Weights of a small mixture-of-experts language model, trained from scratch on English Wikipedia: 64 experts in each of 8 layers, 1 pick a token.
Below are experts of layer 6 (counted from 0) of a mixture-of-experts language model. Rows are named router (the router's row for the expert), up (a neuron's input weights, with its number) and show model dimensions 0-191. Each number is 128 + 24 x the weight over its row's rms, rounded and kept within 0 to 255. Numbers have three digits each.
After each expert's rows: "gets" lists some tokens that make up at least twice as much of what it gets as of all text; "mostly gets" lists some tokens that are sent to it at least half of the time. This comes from a sample of Wikipedia text that the model never trained on. Tokens count by the router's weight.

# expert 19
router:070100156068119158125163129104110088139122099142130113124129115155120099141133111142136134152085118130051135146130102137099091094114159133170188152143111119147147129130132133138114133127090149100146125140123122077119111143150150133117149149130103134139151136135087145108181092113069107108152129175152147162107107162152105117116131133135153130124145088098114098151133110131075108145149142117138107130151163096126118142130132153122091112103173132076122132123169145103099139111092123122148122107107153168132163142135140162115132108085112098149109137087111128125157149141111159100
up0:120126141102085144112116139169123126102115138111132137143140170125105172143099143113133127114111175117119134089096102142114098151120156131154132164116130139104140139153129154138174169108103146142106114153148102139109123124126173144151154145159120112133027126106123151152107104136105152117095140110122157131101116161145129114125148153132115104129160132129134123115098150120104154133085147099148120162121094138132153024120120159121099128134110102108108181141162137105137113103126121110156111100177098136173148130172121141156140123118103145125139146102139120148111140157176136085
up1:145155140152129129130177150123164133155140102112109184150118106114132082155120103111184139102129104143112125142148128136146108155147150123090134153171142163119127073115157143145118125124095184103121142103087077113116100112139135139079139151177141104155093102130134123139124123088219092116126148166127158126104096131126145140118137046120145126141145122136137125141094134144141071084149113156127109098128134085134110132143106149139109132109146119137136126113121114120129141111115088133080130122129183146149098127135108128118137102147128110170130124114147160157126148119137139114
gets: "–", "-", " (", "%", " −", " +"
mostly gets: " −", "–", "−", " +", " ±", "%"

# expert 47
router:122135148103105157105135090141137103121128130077126094139076142139131126119102159122148153154157148122123165142141100137113125135110154129123153119191111099145148097153114108169084155138113135106151146175104097108118134146094127147147172132159124121063112126136114131110131099104133131172135111134124111129179141133104136154147152181102173129158120140092135109108089141142159169148114128178098121130114075143118150140116128161106143146193119104076133090122096127104158176120122171114119131133116109140152115152107124146111165122139168113142094162099122155138112140131134106124
up0:119107104091137123140149115113153117135157115140105168122122157141119133125132117136138145148164122117092104153110144115139159125137085145111158131124081121142121115132086114151142165138184108097117110124097117100085141120109118119205114156101117109096125108144121140173124115152115133113090165152127098125124105125134123085114120107132140136145168143148142130098124109075118110134108109144168169142152120156162152107062131121141092081117122102102123173173156099126155130150072151145121141158130113110139095144152112120095175148140130096116116149109099126116145180177146103092
up1:075191136125125108152111122118093117157118083110156086160142139114076108104113140128160138079129168099113117120126080128112167115137124087122124169126137130076106136114106127144136162122154172113127123136126105166100113099109141141108142153130148123142169133135139127145105123151090134126172147094067162139101142075145123141134122090132121105133109155145137116145167134115154139117137145147134175138112133162150131144141165135134133114136126108084099151117108151139108116098120105095131142174114082121110128157114161167107153141107093193119114100126129099142078130113135126103
gets: " R", " r", "c", "R", " d", " D"
mostly gets: " r", " R", " d", " Tr", "c", " cult"

# expert 43
router:077133106112136143120154149117136112113111116109114137092109122178112173152149128103142130127068115131091108133139163138139109114143121172128113171172094099103139148153125100166095109117150112150135122167091134100124155124139171168102124144134106110123132110127097134125151088125108135110096137173110120136130158091175099087106148125140158144138154164139129122129147125142123115099153116154128105132126119143119120101106150145140110132139163139105165113120116143116167162115117081114133148078123112114137162165150146130119149099109140166154047126083079142123145066117098129103
up0:121108138142064135106137148132140140116120133129102145090108061105142152117122163123113119101127111105117111155124184142121119139129095121144146125141168097135163124111097105144141147151123131122127121123112121096134115079167114129117115159125123135076162134120102092156165122099110158098142151112109116157104146149148076138136144089123106143131083132157153117086107115170138085131125107153142111132144195146132117133113160169181059149098115149142135128166139115147137163103153130096152119118174126111159108152145140112154112118139110137175140164136097095151142096114112153108
up1:156129150143133111153129140131112171130094132118151090107074098158157154104128156121121118098118099102118116105150075087121108110167112117139127113092133164143134109081097126136076116103150162129115101136161133071119138143135160075146131100161079149099124132140117147154109131106154155128151126128146115141124125125173122137133120131101132117160108095099089121131149136131168125094114089104132095115105153123180109112148139123179142171119109159118148121110110133150154141119154118089140146097122181165093113117119139116108092122150128151137124135108067138166104134168161158131
gets: " New", " B", " M", " H", " South", " K"
mostly gets: " Camb", " Que", " Los", " Ox", " Columb", " Kent"

# expert 30
router:129150143133107156147143179142139136130135112088121130098175068141129109132119091142139130113174139154148104080139075167103116075116095157095173142153114099088116120130147062152129117150178133091147087134088124113126145132163161150118137146145077142157132098112092120129126134131113119135137126139126098136134131139153158126089167102160144154102143124150126107113123142178095164150133119130101084139126108177173101114121146158140119118144150144110143125134148106111136145120104162129103136112160124113150140135128120081099116095090165135158122123107136123122074148120118114139
up0:124115164087151155141139136138196099127147161101164143117156145107143075132135132179081148121085104102126148141122123176140129175086144163148148134118124130165132136097134128137079109149120165122125112111114125091081115129125137139156120090135142139124131118065078181098110176169129159097116112130143177120118093093115142134123144155109136123127134127116163158124127131116127123119148122143180167115158150087155127146146184113119097128130133113122102133128121120116084117131139118134152161147133122171102132117170119124144104118118137100142146116112087150152096154149157149128
up1:151145086113144130139096132109102132140106141106116137146170145147132148162123113114105101114140142095107127177131096083113134127146152144144136133094089076089143157122141136154154123155144097147142159124119124130089151132127144147118142094107114165172120127129146140139112136129118146109079184114122150134119146112128110131149095079115070129137144133083101113127143111106161097123109149129101160120115111097096123141091134110126108128151135128098133139086146144117125126122141214115114181099123153178158101150101129112127138103197113112167066133142142114154149153123137099144
gets: "ie", " John", "a", "o", " David", "an"
mostly gets: " Chris", " Robert", " Mike", " Richard", " Michael", "abeth"

# expert 0
router:103130156147101146147132130133134111122109137091070128122145105173097119149137093132130157121073101137113129137136101113128136109158104118134151132108137140128096124130111103148158103131093154140154115117139098134114133146143152161131154157158097143139135108117130151095132084173105156175143127153142165098135142099158146127145126165127115138107135088118174107201118129118079134127119150137115123111110079114153152132129119184136087154096159109148115112120133146096112132140094098117103157092120154127154125111159157156110148108184144118142098110100159099087179130092134080160
up0:116130153115118141115144144136129143060157121137113157106091108134132132144158138115085115133126099138082085126108103103149137167153115109133080145135118139169136137132122111091146113119156129112156115120160089113110115136163161139090104115090121108135137118095119138173090157156108180142161163147142147110131100147098112104102114113183115137117149146133132120168132122145115124143137119173138160118129143154152122063105106177092138153131126100130151096143105158162127135104116121164122145112117075164106099122147127146155170159121121141164136121082094150124122088167150142172
up1:146121146099111169115121197158126142150127108128152176093123160131113149151083122118121107148129109090145166154137104171121152156129121139108098086114069103170138100091123133125136116156129105133156092139156104083134118122149123165122144120166110142105163138086088147136151146129142068125141099146116143112167118159129143092147090136109101154109097098155148094151134138129104121122107117152159128151116113100165103115142130117137122159126110123143086102129121166159111129152129195150143135157089125162136119131134106097159154096105136141078099141119120137150127128104106152145
gets: "th", "ar", "art", "il", "ath", "st"
mostly gets: " cent", " Arth", " bar", "avy", "iron", "enth"

# expert 58
router:085146102112086148130151170136147126124137124132143143125149107139096149128152065143098121155126136127134142129131137162126138080124098151118142142184112111120177113174132103132135153092140178124148066131102149126136132125120112166121147118109132167148123138079144125182098112175143134131126132161149117127091081116176123128140100082157167144117107145129139088097092119114104117169088090139126130111118105148114138139116166156088165117125132151128157115072169113116111104134149125099139128135139156106153127145161143119126170094146169145123093133117128141135112108094152113111
up0:114167132119114145112111120142127153106153174142152146136165152096090128149097155159121137145108154138106145159132138138113158133100171151133135128158079131144133072147083148158163157129172114135126132125133154127143111148110119175121112124151120135128094122085126113127142118167126118127193093131135159101099106105124140128152127180152142150074151113106103109119120117093146128116110123176096107128114068153093188164110150140098111144140138111147112109126145108157132124148125131099123138167091144122133128097142121110102159146145132126112074176129124135108076141095092163124
up1:140176087137108135091138134138127078101130123159078137102135134162149117103112134179146105139100093126129104101078118160105129118116091120109129180162120100135122162155117063151067165115163194100133124114123115147118141125128129115149129123154167150130136166118102126112135102138123120159162124139126143091113072129115163128159130109147130126121160138115126137128082177130097103091114080166086131113134160135136145081157145113154142114137122109132110130139115105120142133108158127152112136138105092135147147102138116123117165080125130148118147152072099119112146141118145141104
gets: "ang", "ong", "u", "ai", "i", "o"
mostly gets: " Hong", "ō", " Kong", " China"

# expert 34
router:131113139122123145142150142103155104099143099107121147112113068148131130113114122133133192147151100127077150129106137140095125150152124190098130140133095086158142167138138115169089123141105158073140126114120117111136180123135138143109153143143111196085151150110126142119108080155114115176112123137136116140105156108130094082141173108130130104128116096118129116133108122130151129133124122127134104103155118161123131144169149167143109149122164145161110112086151129139128152110111096077143142160121177104100139136162112130120129114097137168115115182118125095105173157111113157130
up0:139154122117144161180141139075129136109130113131150114077123132102079136088120132147184126154127145191157139139179118140133167116142098138129152116152143147102157085133125096120138133170140133104181132127134143125119107152106119115105109188135159161151112080153131123126114106116109149148129108119131136152130137155109148111087140106177113142122133123130157128119128175112102120120090093152098131129098096126143119127126098129109049148165101139089129115109103148171130138156110145150125116104118182121095127089152157094132114127135100128097165148165137099124126132130103111140
up1:114175074139091152150122116104143138104067116105184136101099128131110129093167060159119093131108100155104137158113141120143116168075112116120161104142143120173121115106122119155135152124127115128144115124111128060137128119117133108135129119113130100106158106128079124121116141119151148136152140134153123183129098116123129144136089130116099132111099146167084169157173153144101129157154111124115166136162050103103117082133128095148140115124131086135136119113124096123135114093120141131122109101150130138158134140128112113104110113134123120113137072112153157099154133124135159106
gets: "C", "A", "P", "E", "S", "T"
mostly gets: "SA", "BC", "ST", "RA", "ER", "TA"

# expert 62
router:113158128122121130147130170123146131074111134107111139104125092177098169116145133114115129134108125108125118131142116152096067098128158150104103155147087122092153162111134111129117103157121115155132086141139118147163162145155159116092166092152120119140129110111119113142138103136098148104133156143108107168079153118140144131118143082133154147148145176134109136100093113126128158163149094131094095170128112160106118100132185140133095118168174115114163100125116122069148187137132143071114148122141115157125173151114151105133138115128186102133125129123115146127129122099127117144
up0:152115093143122099134158144151106129171110156131126096123116129115110141122132151167141123142134092102107120089093159103126168125094130100143144102149087105156163107078150106116131128114110136078143118121158099111141135149142111147149151089120144125167207116132138080073115149140089121160107119096109143152095103133140101155174138079124127100136125173104142127105120133073147120109160136130136124142126127125141122128148098134083092149145126078116147161140188087135096111126093141160168150157120131138114137154104124107147167092145133163142129113123111105116123143122106122116
up1:120111088120126182091155127119144100103154135155114127097128122152138140182107127127166104126118105142101122117129161149107108176149098146102147118137139138069086147125127112115136172149130133133172093180166125106118117129141105142151151100100162137126160129088130161120128167179112103167118145128084177133108145122113155121145127154090155134148114157141142169121108144124126118134106098140122141127124114118114134124092159106111131122111077074078148123188104144126143128123119094149127142110148092139139089174108092118120149108069121124104139118095137142119151110110105100111
gets: " H", " B", " K", " G", " D", " M"
mostly gets: " McC", " Jones", " Mc", " Thom", " Johnson", " Williams"

# expert 14
router:061136136139159155155164122125149096127111142127118159130121092171134113134146133105128159117150112104087117142141066100126104132113118146102168101140109139101095125153110129118121186109092177110158125180128121116126156093102143169111114146118120123124132142103134111153157097131123156142174126126077156158114146089152118121144127158136118149088143132132144152158129124132152129147139103143151109129198128151111138142116135102098084183139101152113137145157130098105152119128105185144124139116129143117087146157139137125104129147128109133164131180124136099084101130099124151073
up10:117121117133109169162152129093137132137076184142146126125121114142161119108103126121106129076074128130133124115108141173142127127117117153106142108132149124107109107131117163169127103114106155130092096136146065122105103185089114128145127126124108149113125101134147110139115094160104144161104157159103128137151154113111166144143136107155131171121119116158105124145128108111155095136148139119126090173113109111110096090115124106122093151125152095140128141176153150146117128159152069087130119088097104143086108163117138138122141136113117172122138120172159178077103146126113137172
up11:102142130089138129140141124172192143131150116132156125108122157106138106153164159128098136122097130131104125107149100089146082119134148119111140155114108122139159171117095137120124125134125148127118152126141130143097116142097103151131128164100129106082115139129106136130121125167118150123127109114110172128100131095120124140122106045135163136095150108062148150158067112163121101095172092135127116085153128138079080119111135154104136152112112156128090156135153153106155133092145159087129139131134142125111157144143166144178131106118127076155127133101152161133129123130093111155
gets: " the", " first", "'s", " a", " final", " his"
mostly gets: " final", " third", " championship", " league", "@", " second"

# expert 1
router:115152123142111125119112136100132133111096146113148117109147101124168120081134087107117133147129148083110133135195118148137100152177139119103145142159109145161136116124138119110109089093148189161169155120133093146113132102099156164126119100173108150095114080127125174112167082168105113097144116136144115161168129180156111118129156131117130156119142071085140144107089145125158117129135139135143133120126122099174173094148148122140140141147100092124087076103135111089101132119120128122141125107119120146091137158127154116123159141128169117132120134134142156130105098097132107105
up0:151139149125131135149092108141149144143080101158112092116100118129100171082148139108127132134151114170101135134185138187146156143149106133158123114130104135117120126135096150135095130114124145167183109159101105156112143148119111156185147087137079152111146118128129137147138125114124113116135140119133149129135149171139151072148172160092120133107068094094167089139148147114094165097148088127131101109133132104167100138139099127091143166152170113144122136133095111161141157128157129133107103149122147145132101162113177125137116119131161099137109130142124157142085110116142136111
up1:128141165061086126101111138129126108113153127134160145149088163126131144149149133140175143169151113108110100172142102135146112120132131119112107108127089120108141170109131060133107111178133154122146136134072113122136125105123164104171125093134102126122117124139095131122100182084168124164118090165146128174105098106119140110067162155124146146109127143101104148114127109177109109140120151110110144137149136107120099096099105085137142116129113110114108117176098133131131091147059119132130120112119130121170162154119135155145113106136161128126164127113141141111146117116122134097
gets: "b", " f", " b", "f", " sp", "B"
mostly gets: " f", " ab", " b", " sp", " acc", " ext"

# expert 45
router:094151136130107107149134143133131108118119115138131135121153090106097173146162118103102128133156099136074137162142149106138109084157154122112115110175105137175120154127143127169093159097099150100142089142095105117103129123119171128122145116140128157110122121136095114135122098120100134147172099099051140150086168120151121098166122100152160119107152149132113112126154159128144190119134094163132112091133145138116167119140122154146138139104149109100131108089139137122173160134097121110153137164084148102113167106150157157102121142131138127110126123097137114109109157146083158168
up0:136120103088104117141165124124127096135075178127115126121172137125086171126091139130145111148186111166150149144144141125139115088107117124140131134162107120159154104138108156205117150147119156094130154141116111163161125178118116143141136135116132182134116116134104144116118149131113138136175111092120149104175139105110148118145086112099153113138171154099140117080148121138149132125144101103135157116140132098127130147152103144097109132132163158172107127157161093110153148146098100142127129103141166118119119098101078127116109131124139148147135117079123145112121112100196138100
up1:137105104101144114149169193143112111134137157118107143138119117165148126137117091150090106102136130173088133122130124138136171124143152109165111159146144110163152131115121123125114153141103166156164110084115085086083102125116113098133136092179138127145148114121099122161078114122112163094125123108108137138118100128149136177097128079116132114154162130138076109153109151095150121147156096140118090107153124100135131139116146108120132163138105116073184109140111138103129137104105132091145152085134131124160170110106116170131104107130165146130144122133109121068133093123111142138
gets: "ac", " G", " C", " P", " B", " form"
mostly gets: "ac", " Form", " gen", " Ac", "rac", " form"

# expert 39
router:086149153100097165130133126165165095116119095047129106124162133097091108130127101122121113136136128113110118123151092152089115123172085135111106136170068082143126125164142125134111129151134150123143079132093126110149133123161165149116111146148141142139113141124124151142132094134096126127130070155103126122090149104116138110117175129130156121127146101140146151142130173119151169171136125135115127075118130173146136134119167115138103151149153145104156105122095105148186120111116097151165117116120153118140147176174145116107121122104170160136134122107104133110145112119107093108
up0:187146124162124135115113134139136174106118146106138162097145084119106176139118147124111119147145115129086114108103105101145119126137126136118105138091120101150114154119094116107142134149143140153107133144106139110123087144110189141064093054163152143149102104144124129157173139198125133103143159142118152138154130116119129098101129112063137129126140163056132134170157109139125122098141092141123138082114156129101117132126105139113106094094120134135119149124132127135148142130091136122136131116094113104126100155171180141119132116141128133104125094119114143093086127126086113146
up1:168109196110165143123112136142151103127157103101099114142114133158131112124133130131138089116130146152134153164131139169120153135133168091101132067120092117071088148092117102165124139122092135103122138173089130116096111150157127076098128137140139128171116158159094110128131077120143130145159106123144144141159163164121128103108089133101125150135098089159101147164148123134140121112140133116151123078145119172153102144125124149132127102127125081115084156143107140098141116123103124114132135116066139107122137109155166140122157137131154119100131142156146141153120096080124096154
gets: "j", "z", "h", "v", "ah", "am"
mostly gets: "ñ", "ł", "lav", "š", "ç", "akh"

# expert 12
router:089155144092101168131145185156150122102111118110125106098152081131113124106151085113146128107146140099132111125163055143074066110136100146093121129149105118078150160128142077130150131151168127133169130141100129133142134149186150155117161146167089156144092106082132107142119119146119124115107141123121125160122114088174164099114130102131138132149131134149116134143081113150131116149123122118111066124132112139138124126130163119137090142137128145147147097093115077134121155128120143082110124113116149148126135128116155144130158126136176089103122132130149148135117159129156139155
up0:146121138095129101096129132105119120120148107106148138069159107112090141111155096106127071125122120160125106142126096171101141114098137101146116112124105131086147137153131159133098134136105167111114147199158113130168114151138124130115161122148141140110127129120150151145166140139103115101123135112094159147141187124114083147126090191147084155168126118161119166118133138115154152115094142157197152113116140104132141108141140113089136163149141111119116124141148140145156138164108099125117141116129139143125093175125166125118137096064124142118141130114171103089136147095146123156
up1:143136121137083088162125168145160094146106118149184137149097120119135109114139126085131133149172156157091143123138138152138073161109122107134089146121109155165125152122118161137091100099111105121177102156151153104099143125154132131122167127125130146148129169110106135108151112145140094123149130107121115119127110097166116087168117146139136121143115171159093108140138133114105135158133129140118106141136142094147125155118096095148124190157135128112107103126157109157135137085115133099148140117064112118129130147134151151134144197117121112102140199125152129150171133101142163099
gets: "er", "i", "son", "z", "on", "an"
mostly gets: "inson", "ić", "ski", "ova", "kins", "son"

# expert 36
router:087142109133105131203116108150156128109145120103096124150143107146139136117154108115123149122125124117109126094170103138115129103144126120124098120176109150127102117107118119180111111134159115099120159140078095106141140126112134135123127135144100107136096125115108156137145111115121136141141079185133163125130176092170137126120116133138154130129165136096136152180150095122131089086127082114103121110152117150138151167119201117132153172141122094125138115117107126113137220148099111141117122072115116160155163134181140140102150089149132141140110130129144139142146138106151140118
up0:176117099086127125087170134121139113107103103145140142151103117131152110132095159135116109128109118148104074142152135157129120125156115151101150125094088100116091114117065156107115183121143123111174177135149091140132133113096110103090106109122165135135129121147116109135110139131105165081140132099132086160092128133136114110156133114094139123138122160141133158123148084148093125162159121101124091131139138134119131092113191106119081110135158117097118142128142181098115130136128121086126119201107135120182125119124144107128150153122113134172123161140131079136120136124125153149
up1:128163140149091116203115075152133141115141087081098131132160097161153127122105114110131163134095135065118133114135122150142097124125120122112112145142142137132131138127108140148157164149143124094142125140131096121136110138101124142115159163125173082135130038137147101118095136107120154122138182161101181105188141134165126132134103156116135135144139141141101161127145128128127154134130090151123115154099151129072148132113121103059133159129126159121108098173125103128112123085120113107100117113109129147134134105184101120111121151147133127110121151094137126135153131123138118139
gets: "le", "ia", "a", "ine", "ain", "ic"
mostly gets: "estern", "idae", "oda", " Sea", "imal"

# expert 22
router:130134179131128144134132133127114096152129159105117124114103121130079107119110152079144140160116116101159127118119131136114126122118126127174106141121167114118168142164159131134103145162132152139133133107096126139131155107163116111141143099121096125151141160103092101124104117147111069146152132137090166139150130138127125134103117159135149139113107089119138107113158134140121175125107133140125103093132144181163115140094152157104137198168113111099145128150126113134145157119119113108214137127080123093146101124156100086133122130186090134073110135121102143113076140132124109076
up0:104136125090117100130174106160112130130143148112114154158144119131161140156117146126172167129058134112183145107111099130131123095110128177111161147131139130152118106165144112130072108154131134136109139128139155123135165119160177125126144162098100120149123091084148142100181144131156091158125126124176139160158166153137087118145129117117180143143117116125153112128090153153089141139125125129125094139139151119104102170127112159137157127159127073146127087137122127141157128134078126103101147169126099124083122145145107140123100168161133118123135100117076130140118143138152151126
up1:133121178163106104129121150116117094077148138106133174134107125125143156118098136101145122140122124137129120118127127103148067108154151111107109138163117089078131121147076153092096153145159097122159120114089111115071125123111124177102114083154162117136120111118152150164136071159125088132113132159165133086119131162114113129104094133124116135079099127113124112095140196154130119156132105099180111152117109146137140148149126154161120121169098159146157121148145121142094148121102148120133106106115178160112122131144112164119107133159136121121135125132121164122146107168132122158
gets: "ol", "\n", ",", " col", " Pol", " Col"
mostly gets: "ol", " Pol", " col", " Sol", " pol", " sol"

# expert 46
router:084147150121141150143135139103152124144154141124096105167104078111065105142112140154128154198164098144117144108127119159081138117123124162162134122147141093158115161101105107142101106139119151136125122120141107119098164166151135149102142149126110144115135106159095084161098120130078098114132103147132143138122105129113095122101152153131123172115148071121161077127127140199107083168111112096121132133125118146151139150120141178112165156159132112092128141126137163115116134133115118114112111092158157081149127122154126086093134120147124123146131124111101149103138135110141162135
up0:134160088190107131135114148134177105133124135140100105127129127108138130141112084119145125097130114104132152109110182152132126136132088225118112144112137138128132124140128096137086141153162122123157144144165165123092119124130110137156106111094159166158155127123111093151158136144107118140126116157147132148138080109166112159123103125108094156102150145104123093119098129111149138127170110112129120189126103122112156076102152133127113065163134143168102100140173126128150066142148120138112136154146105100110147101140155121150142126142117112137111074130111136164138134124130123104
up1:107157108097129109141131159136156086110131131132142172112130118131172112133128141127107132112183154137109178062158101125090124130146154118147162127152105129131088106121117142129125094130166167146129143097112144115126100100122119190076114118103122107158131137153144136081132156132136074141132141115143148125174120113132159109154128168159171158141134121164136141170111153134112131123112107105110151118110123119138176076137137148148146151181142086116154109138177131148145135096122141129086105133144122127143087145079154127100108141154134093120126121078138129130114137148162138083
gets: ":", "-", " |", " –", " -", "):"
mostly gets: ":", "):", " :", "',", " →", " -"

# expert 25
router:129102143127098136142137161122113140103085107131125131145103115162123138101159134097148131179103055121142138114130123179138120119122135114197139111138126146083118130143114136124152155136125140096168133157136092115120114125175162160094139079124072133082130085137101119120143106150135109173117123101128163148087132131150138065139123171144141107126132093116113171150104101164154156155159144155118105160136125148148139114096118139116127165144152111138093151150131112116094136154107090153135138159113147113116153129095115116136160141152135132170117129135146076119141087119168120105
up0:095137130123108095132118143121152117159114144104116106109103144177140190153122133103160113129114123090166113129142109115133129138147132165103130111118112131068112137121101115125105103104087100159132087137159116121148142148158143152124144117121107118087123122134121086126125128121171136143131096144110145136131169116142090110106129138120159120095183163163093150100104123109124160124142155161137128104138129179114147175091118127136131125184124089121140119164127166134122118134070147124135152141181148139134112164114108117146116108140102112163108194186127091146149193108125113118
up1:095145123125145091136149089123109125121119130131146159149132126141127171114125109136118117166149201142127155096162134147126088127137147128166086105112123098113110129131128148134127162159074142109119152117150126133074151122119167077135156149128115114120054135168097149154125089114115143165171119148100131119131120167138143097140144142120068093117131110111109106144081116127152082121124155129118114140096127129100174091094165130096135116104124125114156120129142163119135171139071145147140136110155170101115151138150111137133143112166151142136124091130100081131107115133169136127
gets: " a", " an", " the", " fl", " pl", " A"
mostly gets: " pl", " a", " fl", " coll", " an", " struct"

# expert 56
router:136128167128137149138142152124141132133110126132107110113108087142140128108147132135121145119143112092089155116144103149139122116190133162151134145126118117119150150092156120165174130139093115098122032112144103126125133114162152133159149123146126174135132050143119080153124109135113119171108181152117159133159135134103113114129134129122129156125093127152142109142147097141159103178114137115167125108138131129151163137134125161073125175124107124119132110114153141079175186122120145133144106114129160098159126103172131151079131099132106139091101174125107135132129136147117140129
up0:115125129114116135142121149107101115154141149106108102179112148152140118093147149095111131120135158171110120086092154064131160086103124138140137137140134110174089105078145148119162134123124125129170147162120134082101125093110131136112151133137115128150092119114140141120115145113160124132154135123132122122108157135132141102127062110148134155142157172105116174142129156123128110140100151140141101126136082193089175066109124108174142125128117148162135180134097102124128107097136109070115128167150127134123109135134093165094138131142121144143121132164160082136095127145123152129
up1:158091132121095097145095174122117095121110142126119169109134133117133175135172129149149135105152132153120136139095106144125127114135126180133085116128118124136138153117102123157153121138110130112132113094128143064102152138122131116102131115085109158123091134142115111142094164157137137150101141114165158154104113127131110092094138131168123117138112124153111163108126128097174122140109110107123085118136108137128129126125162137114158106117124111129168117107140119082105155126097108172132156074158109169175141122151157099140225120131086108086139147176122121154115099129122120174
gets: ";", " (", ");", " comm", " Comm", " /"
mostly gets: " comm", " Comm", ");", "%;", " General", "\n   "

# expert 11
router:097114164138116134123152144122124138134089165128137140146129143111142148126114148150127154170144094111137115096118141115084110157143148175154113125139089148109136141164110128151081114161178149066143082123094133144094126135134128131108141136167112132163140126136084117113104110153078162113172143158108113189128131112119131106135111160094193165098102116099115170144130115120136102106098134114131066155102159161135128116110115121104129141143133123088135127119155086115130156116140157090177126105146120082144156113089136114150157135132129103123126142087106116087131151115148141112
up0:148143149181104126152138145110097129160166125141160099165128125145142091098156162155101091135108055169102165113121133109154109126146175156115133145095106117153168150121114132157078149126135187153124144131052128146118131119129136112125173109120142165139132109161062114144099122145100099111134146108144117107112094145122149141122133113114131129114123119132118114112088151101151098116125085137151129174132117143156114147107123106108170147173122139120154114128139091092156167142122111114111130148149101146136129169139129115126137167127146135117091105106107156134080113121117130092
up1:157153156122096137116112158116124123116120105142112155127145114105128113145094100176102099148126118116102128118081085160127097116157142155153139130118154155144137152168104109166121131158124102151159154147162119119147108132156128144150106103130139145136130123140113107139099140084135144130131116138126115119160143083115059095163158147116119086112188114172152115113152152145153143132187121106051119109152133105106124134127153105096160129177112124114087159117138106131146144108134118169115138120150137102123126120113164083164158112094137127143113187132138077129083145115125150138
gets: "\n", " \"", " '", "\n ", " “", " (\""
mostly gets: " \"", " “", " (\"", " '"

# expert 51
router:107125117107121124135137128123116114103099118145069131140136136113089127070132098161128175151119104117103180145140135153100117138118151139159161131137131101151146148095106118155121166137149127074170130155149100084098177193162147153137129104132097148116100110136147118085125096124090115146129080134153154123107138076126100071108130158177115121113142084105128136145134131092126137136156124116154099119125128118112150115122175169149124158137122148126134110111115181131121151093147084148139126131110104097122137150154164118126143162147109095139122132116101141149176114094115122105
up0:126101105113115152110135157153126138107127137131172147090134147152119106145124104133102140146131074081158162122100142124152140130116121124171165121149089131135138109106107152121117123132087153081111136115152090113093089157104143127136151102142127125167107140131128110084129145130147117152145132124134148136130088155116106096151093131148112146127132071094134136119116145126134149095132081155063124136141127145157142150154165106127133090105169128045135092123079144079125115108110126145119109104140103111144089129089135139066077160151140100166118139125113096142117105145124133104
up1:103142114082130119143115092173117118089104163095110184144134110114127124103176149141116168137117107110126070148150106127125149066147138130142138083133092112116093141127117134123120173128148133120134077153135124096143128093112131133136129139134111117142183111159157161097120125159151139119162106114108133106119079138115152125149150138158115122089150091117116123173118150148126116130101081119123137141148148134135176135148094122107104102083112163174109130116159111158135147104107131113161120103135086109128170143147139205136105141158126147094156123139139167148134089135140127125
gets: "°", "″", "′", " /", " km", " mi"
mostly gets: "″", " mi", " km", "′", " Coordinates", " ft"

# expert 42
router:142111208130125123109125132132152095106089112133098151137146098138126111128121122166151151137107103116145119130131115115127133136139106130121164110124135102140112157099140160132135149113127123114133122127166133112081174164109164165121145125123109167108109142099122120124148108130093120135136170093132118154178111123186144127114111129154123188104144099145176154111099151143123111132142089152141126123107117178122162086089134149094150151124141104117156151139160159075150120131105094094095150115107144166084156179127145186099104094120128138139097103116135131132169123112102086133
up0:111124118154150143126077105139107134147158148146135116116085110091111174120143106168174160159131109149114132097155146147144113163108093111130112123146085129134132126126124151141117123153134140125130108148122119118127126148127114148092133164119087104126088084140112109110165131095100140147137167129124121134098179154157117115172113157138131130130127159123176101137113143140143139185133160116112136090145121133185103089149101125147104096152115084090156139098129180082109159164147091102148123129169143132096122193150103143092129153122100140127113138119160096145111124135139096170
up1:123122131141112122116120149090156158143085147115146153151113129139110089132097133164165108127114095150117127138152116123176121126153096124081179163137146111145132156162206135125121149106110091142146088106132133113140123159129135133080164119148108145108147104140121125119158119139142098065150079177142131127099160138122117131132086121145124106141123086134190129115109117113161139151152170173086085184122146118134170140119120113123104119150160123147141153131103129161140139153122153123130195125129143124135125121174137122121131143104090167112121115086120144134136116116150107155
gets: " time", " season", " years", " War", " year", " sc"
mostly gets: " days", " year", " day", " war", " period", " story"